Below are experts of layer 4 (counted from 0) of a mixture-of-experts language model. Rows are named router (the router's row for the expert), up (a neuron's input weights, with its number), down (a neuron's output weights, with its number) and show model dimensions 0-127. Each number is 128 + 32 x the weight over its row's rms, rounded and kept within 0 to 255. Numbers have three digits each.
After each expert's rows: "comes after" lists some tokens at least twice as common just before its tokens as in all text; "comes before" lists some tokens at least twice as common just after its tokens as in all text. This comes from a sample of Wikipedia text that the model never trained on. Tokens count by the router's weight.

# expert 8
router:090110157156149151149118096119097122096102106146142113096085183120149162163107138175091146144112147143084117173172104176119070138130108075095140096036123097148137060158099082131123068156136150099116193102112184130127182115132089101127158128132183158184149117156091135132154114063154125088126137140075158162129079089105107153077126129139151116093127114097094200183200104130103137123114
up1:094130117121103133179089083168094193102107128187100130109085138126149155110061106185126183112122116099083133150165102151132092123131091133086140105073145078166123133164083061118155052143150124135091190074127122113125135128109129080160105130162091197091156171123100120146076162046140130128084129089134141170147093122116100162158176146127172166076109106071148150124134113136134092112120
down1:181102144141157206165132139124131092147175221123081163086152132110147103137099079141091129136170144086106131125106145127147068100179095085163130133122169134162140132101104188115136143175124117127125138132058113161119143109109127095130142146109145145155132092190122194177135193160092123102111154151132176136146132110111058148102174186129108136086103132112146112102041123134171072163078
comes after: "the ", "The ", "a ", "s ", "his ", "also"
comes before: "of ", "was ", "in ", "is ", "for ", "on "

# expert 117
router:110140096105121142153098109042086155087026145150111180141135144110170137153116130115149203153147146116126105114129114116085127112090176059101171135112094118070067166126109103167158108137115144117132169079085095107161142149135142128072116160127135113138153087139086028190132123148146142170138119123145132104112132159073055115110139071134078105093121165129111107153147125124113150138191
up1:086108070126130100138090147069111124124091163147140099136134067095092100112166133105122091170115148123091113169174180117105128098095141095120152133131078109090065135105102152133153169091146212126123166108160134150120145108144137215086169096121179119047105122178093091133101116176101106098158115116099100122170096125116153072090066108197150185120152129107126143124180112111128176145100
down1:157114018057119120076166152107074124169123141144123106138108102116131106080103159105116134102118140130165106157137084164167116175171027056094157101162136152111130064108084167105112108093174167144131075144185125073117136100118185096140118108132081116106179117102145172149115108121134123108135158161076118106118124102115130082136126076072135184143144113092160099135135141119101145108110
comes after: "| ", "- ", "\n", "\n\n", "==", "No"
comes before: "| ", ": ", "information", "career", "|", "by"

# expert 44
router:131122135089161061099102081150128152133073098119203099012095148089146131169128129219155165122101165128113114123163124159128128095118133107118141119078074090064120140128119119126107119122177121120119153144045174146092185108094103146111143133148119124095146102118117125137128172075109128138097156130053095114120133136110138073179162126140132081118122082107150150069180144179104119163131
up1:125134049127171132108122015081077136111093101088163172090119141102115152159084138147196137143151136106134092108165135171095118205157113102129180147130131127113110191160141075140143120109176174137092121154058145110145135107078150130122161130144086126126137165153108108040092081056147151125118109111111128148135124129114115085126155134100141122088155085142125186089183110114114087131123
down1:126158128138133177137153094108090129128110128158114091105061127154154148091149084136141144110184106110118170162114136110150161137127135162073093157136117169214068106156150122105090131076212129134091145206113159177123123119156119204178179133125102099115140106150177121066161145132128083132176145144128121133101165125099094193145105110102160077115132155096093164107122131137112099210180
comes after: "| ", "of ", "the ", "and ", "a ", "The "
comes before: "| ", "|", "of ", "other ", "time ", "two "

# expert 70
router:142129173141166113121121120120134139130148115194103122051163095141053130150149142173128152097087144125069118140097148119181135084123124129115116191121121126092119105153111104158142146152099134188104188112084124064187166133134128186135088147196085165067150141115098103160155144107188112153128165118101162164110118063110058139163135113126186135083125086116153176140136126207101153116122
up1:151160145164141090151119160097187143108146088187168169087071143128098118090121096098054173166083165139127119100086082106105106123144096176151097078132137142152128154047169105115078125181130159087165155088122085092101149130173080141105150147151104173089122090106095121130059133104186085054177150169138147149132129089099141114178130132110156108122106124141150113112097093116136109138171
down1:101126119178129104107186128126148112128185138155149141125103124154138122093167147131132161213093111116147131106088151142191128099077130104106065125122147095121120137180109138094081154021146154099186053068093121108157090105166090114145076106159112131155073111162119128141133074092093110079143163133088091152121171137145135089154160154079082174157116161146112134120167158075144127160113
comes after: ".", "\n\n", "==", "|", "=", "==="
comes before: "==", "\n\n", "The ", "- ", "\n", "In "

# expert 34
router:124107111137132123159137072092168147135062033181135152105125123193073115099148173133116138114109119150106111167150148138086146141120105140109145084117087104123097114110167110134118142165124193127108140130128163066129135165153133181149141126214168142109134111137085068114121130131155170108056132148143206112141110154136161097170120110158124109101134168069096164122140132132134185018102
up1:129030146160127128092136088138123130095065107121153136118142107156112106111136112149098091088102134148154144102111099121139125121169139115152090051180074140115094138186140202048171162158174137157123168144125165155140118118124139118107088067143084084154103118136114066144185049104123133197171144109135135126099085098095107128151131105147101095118169173095070133130133087149118133172173
down1:139124095091127120129120139091121079113150108123115080117077123140107128139088114103172046099110103176131037131145115161141072106136149138116194071128106149127100141086138108146075130121161116120112099115144185136077092129124145174125155153121145149169170082097105149177140166148092156102087128098132154148130042166124097099090150205162130147193124074157196095130125163131087085145152
comes after: "| ", "; ", ",", "(", ".", "–"
comes before: ".", "–", ",", "; ", "% ", "th "

# expert 16
router:139169125134136067144142088089097140160141070115163117118166163155080178161131123152149148087124190127089141147119077105133073131157131111076153098091139123082165177128163066158087125143097143145151113073143138084070101056128134192170077156160129170138113118148095060148105114064161154104102119148108115141127102063125125099152114101131126071100114128034138132140128144115138120133076
up1:129155120100117078142103106113129137162130063139123129107123087094171106154131142166110134124134080163057127165148140185108094159155115090073132104153122106133179155104146085147103153172094173147165134113138177093129127123154157162145100076136155175150228163110078160122121141058106146133147108108144162085143170153097059153172134142078088076103138176139070062100117141110149136166087
down1:139097164091178113190159105092137137146171150131137114159132112121126146131187133135071127117111114072121142116080160160097103144148131123125088133129113113085183078153160075123032068192144175155137061105117172177177088198108097090070145103123155101117116212100191121124182116116128138148121155118142065133128118075103137136104144138094121143087090165120116143123146097126152130104133
comes after: "the ", "a ", "in ", "and ", "his ", "s "
comes before: "-", ", ", ". ", "–", ".", "'"

# expert 115
router:077068114117177110100088115055086160113119147145061134113174122136136180101167085082138189128138125113121093092174147115159129070118148140057132084168141156132120120121115114166126097075121127122107138045100108067199141134102124119095133137156124105087145160099073092146187070095101147112107132134108184090122109164111120051118106123090091085098126096108129102118113138095081121135139
up1:052112136093138099153113148033130146102129144126125133138174123154106172135150104161139134140084135138138098098165103151149119149182161109072169111160091104115125108107103102160127079166148113154133150113105090072111181123164135183104155070171118172141134144115090079111080149132101111186134133051098125118086214112125161165064107077180132130072107153157154169156117146138136177145099
down1:187078084120126153105125156185170076109138107131161132165121127189102097107108083117132138161070073149082167085091136048187114152104093108137144114059174152138172139166134175091087151135133201103146100175169148147061094158059159107145090164145110144163150155159120150135162135103132080113074164144094157114121132139173152141121093157104110159145129146119160118124103108102090143136158
comes after: "- ", "\n", "\n\n", "201", "• ", "/ "
comes before: ": ", "\n", "by", "==", " ", "name"

# expert 26
router:113147151081142143120149112129177181159131032147101150138117109099066123189172143150140153156070113143117123191145110100115121082131099147070097100072024101121123102154127122154119113130114177086133161091133130106208162141161173143150106130153107161070151072137103108151125073143161152120099148194123111117125130140121139132165107117171098131143063078143076128123163131100121162129171
up1:207120088103121152040154087104105133082074095120157125164115177088071096135127127165145156110087136115139163158186151137171109135126104092067137166131118118162104135141144107139152163157121183082134159111135117087177102114163093110132186121139171147094072072098140105165206103144156164103167074113082090120131148116090135123153113095138158133158067147145088135170187140111136162143125
down1:198104103147102102182109130146122185128092132088162139122150129108076141044153165102132141093125195132107126122144201146118103141166144183127113139122141153157115140102131123102106095090120100152114165208122120122134121123088070112134131153115145183117131126126198111144153154181125131141167128109088163207088152100098182178116166123111148109118118129084083148210070123087188139090100
comes after: "to ", "was ", "he ", "He ", "and ", "she "
comes before: "to ", "the ", "a ", "in ", "his ", "as "

# expert 112
router:135171136085188109214113083066121115200066097126170092103176144129112139094108107172133137105130159105124154129160161122171130107130114167139122140105123149027108099077109161164104093122143175101124092118071079127129118157154126159125137136203171174112075162149106087123146146111141120137058104121085101197144106073117127115131097162161084124117127107078106139096149139126134171130111
up1:141143165130173083124088115149119103161074101140185077103172116118115131056180131155163129149113176103139126108247142100160141112138101081143145134104105123077098111093169133098120119094091119147167118115084132075167099156176142197148117154184160117110131211168101206132115151131119146095080163142105108135127070134088092103114094142130120133137115140101109108081093095138159092107114
down1:153140127152136052174129142160163112111148165114161172118104162103069105131121140133114150082143134136119151156141144132122159155147127122133121115079143125170111113197098079046157169128115051150111159156151124148055110163125077136141079095110108080117103166101114098176155112176124135090127156158126139117114060129172165112111202170132127150072162071107184122068152147179081127130168
comes after: "|", "m", "S", "U", "b", "M"
comes before: "| ", ", ", ". ", "S", "ing ", "ies "

# expert 43
router:077110153077141110130087110154162142120093084150149146095148147137130100148119170117105247100122119098060100105145144111103122074140142153079143164082087117084107135139109080140109162073144163135174143125048119132110095127099177119100102093130167084136137158158134000123100114138093128143125148121175157120140128103110093108122127113149108096086127140096162096055102121112135099133153
up4:138144136107147113085188187087113141152117066167183164104096132096107034135164180123139177114160123119100161151143094137175114174158197105128097101114093094173144130143138133120087134142143174130136165102113124117157071093074163120117124102146125071080093120147157105133133111149188100039122122157124146151133090128079072088120117109145104143145136105119164122053134102139068160167155
down4:108147099104144051134165093115124199165121080181109124093171134109106141109101094118124160161161124152118146186120144117085090113136123131136087076104156139103126159129121083184086091106134112121085178120109172098084066111128081078130185185093105130134120141138097100076171095165189113129185070115137116095114128088060120121117180096135132155144179065131128127117124146142123109055155
comes after: "\n", "| ", " ", "\n\n", "4 ", "3 "
comes before: "| ", " ", "200", "201", "\"", "MF "

# expert 71
router:076178135118137122094119084094156120086118081149104158131081138178119196154139143127193225133149102159083187162164121153115115120092115079061163127096131123064103113182147103126068085124162131105135133122104152043108143101109105127081149146115098159164102113128105132122113134129176143220142158147097144147137100129094135127135130136152096094187109156169093129114128098109125072126177
up1:139146121111174145135113075112100099113103108114125144131086139184123150119151159106157215106143096112124184150091096154148163082159134133098163080126140161167142185100161145113149137174114097109149156146087154075095164103073142101169127129146136156149137136218062109134182093194083101106136161109132151050162092131163156130152128106174154125197085162119102160119138153180115075109133
down1:158165147147109129073112146164176110082172144106125121127124179140153118134170120137157187097085125136106152152088135170125141128122153201097109125073171092083117165181138148172123081148093163168155067122147109145141065129152175162102121149137092126164128107126199173195073167137113120121139130132111166170078137095217102116104124216143096187144144139113092150134092119139124135144100
comes after: "the ", "-", "a ", "his ", "first ", "The "
comes before: "of ", "in ", "|", "was ", "and ", "for "

# expert 33
router:111148118138178103181078132167115136053118103146113117114151134076137137134156145155078162091105142092085139128208174112131106094142144124133128177106091115128118153128088080138089122183157149078130119106140114044085098108099111086103142121160121095101077168111031084097166090123144137160089151185058168116110091097132129112077124129158142105152129189093148121090103110173086135110125
up1:071098197158166110093111125125128156154167093121092131159079109138100170149159145154123148068179096110093119191134142119131154093149130075120130135135071152120125099131115122127078154174054155103071132083166134140085124148086095080093127109137094120126185130126053092119131094114057123132144107149160197085150122125120126139109146117203058126159122118079138094094060119124102113092125
down1:140040104125097119146104132144152159029173144103132093105154145084168133134172125094165097091152151095172164103140131095150103110158075113153115112091160122192072112146058093156178151186124090103159118165098091052131079094111104104059135137079132164080142119110148129095127120120112144121119143120078127139069130126108150141099100133060129104199149160129138151152161139116115156140126
comes after: "(", "in ", ", ", "–", "In ", "200"
comes before: "0", "5", "4", "3", "8", "9"

# expert 111
router:072126146149217118172104098130115196125141138183125120113127084114134121117107109109162135107103115118109177128133128171172140130119161124050150168117105112090102118201100082143139121180105184127150191123128129103141140114178168166123069154176143090093149168108120134142176145100136157187147083145056122130145043094082098164153158127093116132149108086114147140073166109151087166133138
up1:113215138098191111138110087186144146122178139143089137142089184134120135095088133139165156123127167128144069159089103101173091123091154107076133130100130112111125143148040156118105115137154132091157196101140165131137097133167193121081122138143091115109117151170075136110088128189140107148060079092139118071120109156080072092137123134128129101101086125123153115093165083139066078137125
down1:174131093115101103113104192201093087096191112161159097157138151181090079115106066095151150136163151137171126127129145113102109080117157142089139137133044120142178119141139102123108103175169142114123109165132152120090126150102188120095145118157174160092131090183145166169123156186124133095148211154123092164123149137077114126148096161170161132096137110173105185165098109085178120100138
comes after: "\n", ".", ")", "|", "\n\n", "="
comes before: "- ", "==", "= ", "== ", "The ", "In "

# expert 63
router:108118148117177153148104123137100146080120101164137152109163073143143141116127169114154141104098135148099110139170056133165146139110108178115213073149066093117163109139155121073060146167147169096163117077116143088150129105161092151042102138166129099116166110146101106129140124132128051171042090152112110112111106125109077108128052124114138116183170127163104159136104117140156164146171
up1:153120130120165164122076130080163117062054112115154135070121133150117149135105156129122159122073144156119110093115085132123142139109106115132123103112019108127119108137136134107127144119132170168149194119092167123110149141143135123091169114187125136153127166139117095130122100178176120148150141119114133136137169154117170132107038147206054083145108206159109167136065105173072091161163
down1:151056153134130131110160182127112133128113109088078119162137095126094115081098142184121049089108158100150089132103198156188089102093150145112173085177170151106086149121140135116114166134118127144077137087117115105083137120193140097097157103143138136058105131109165123050155137154196150064112066092160110163096113070129141098149112161138099104186168150116121146108134119105132092103140
comes after: "°", "–", ".", "′", "″", "N "
comes before: ".", "°", "″", "| ", ") ", "′"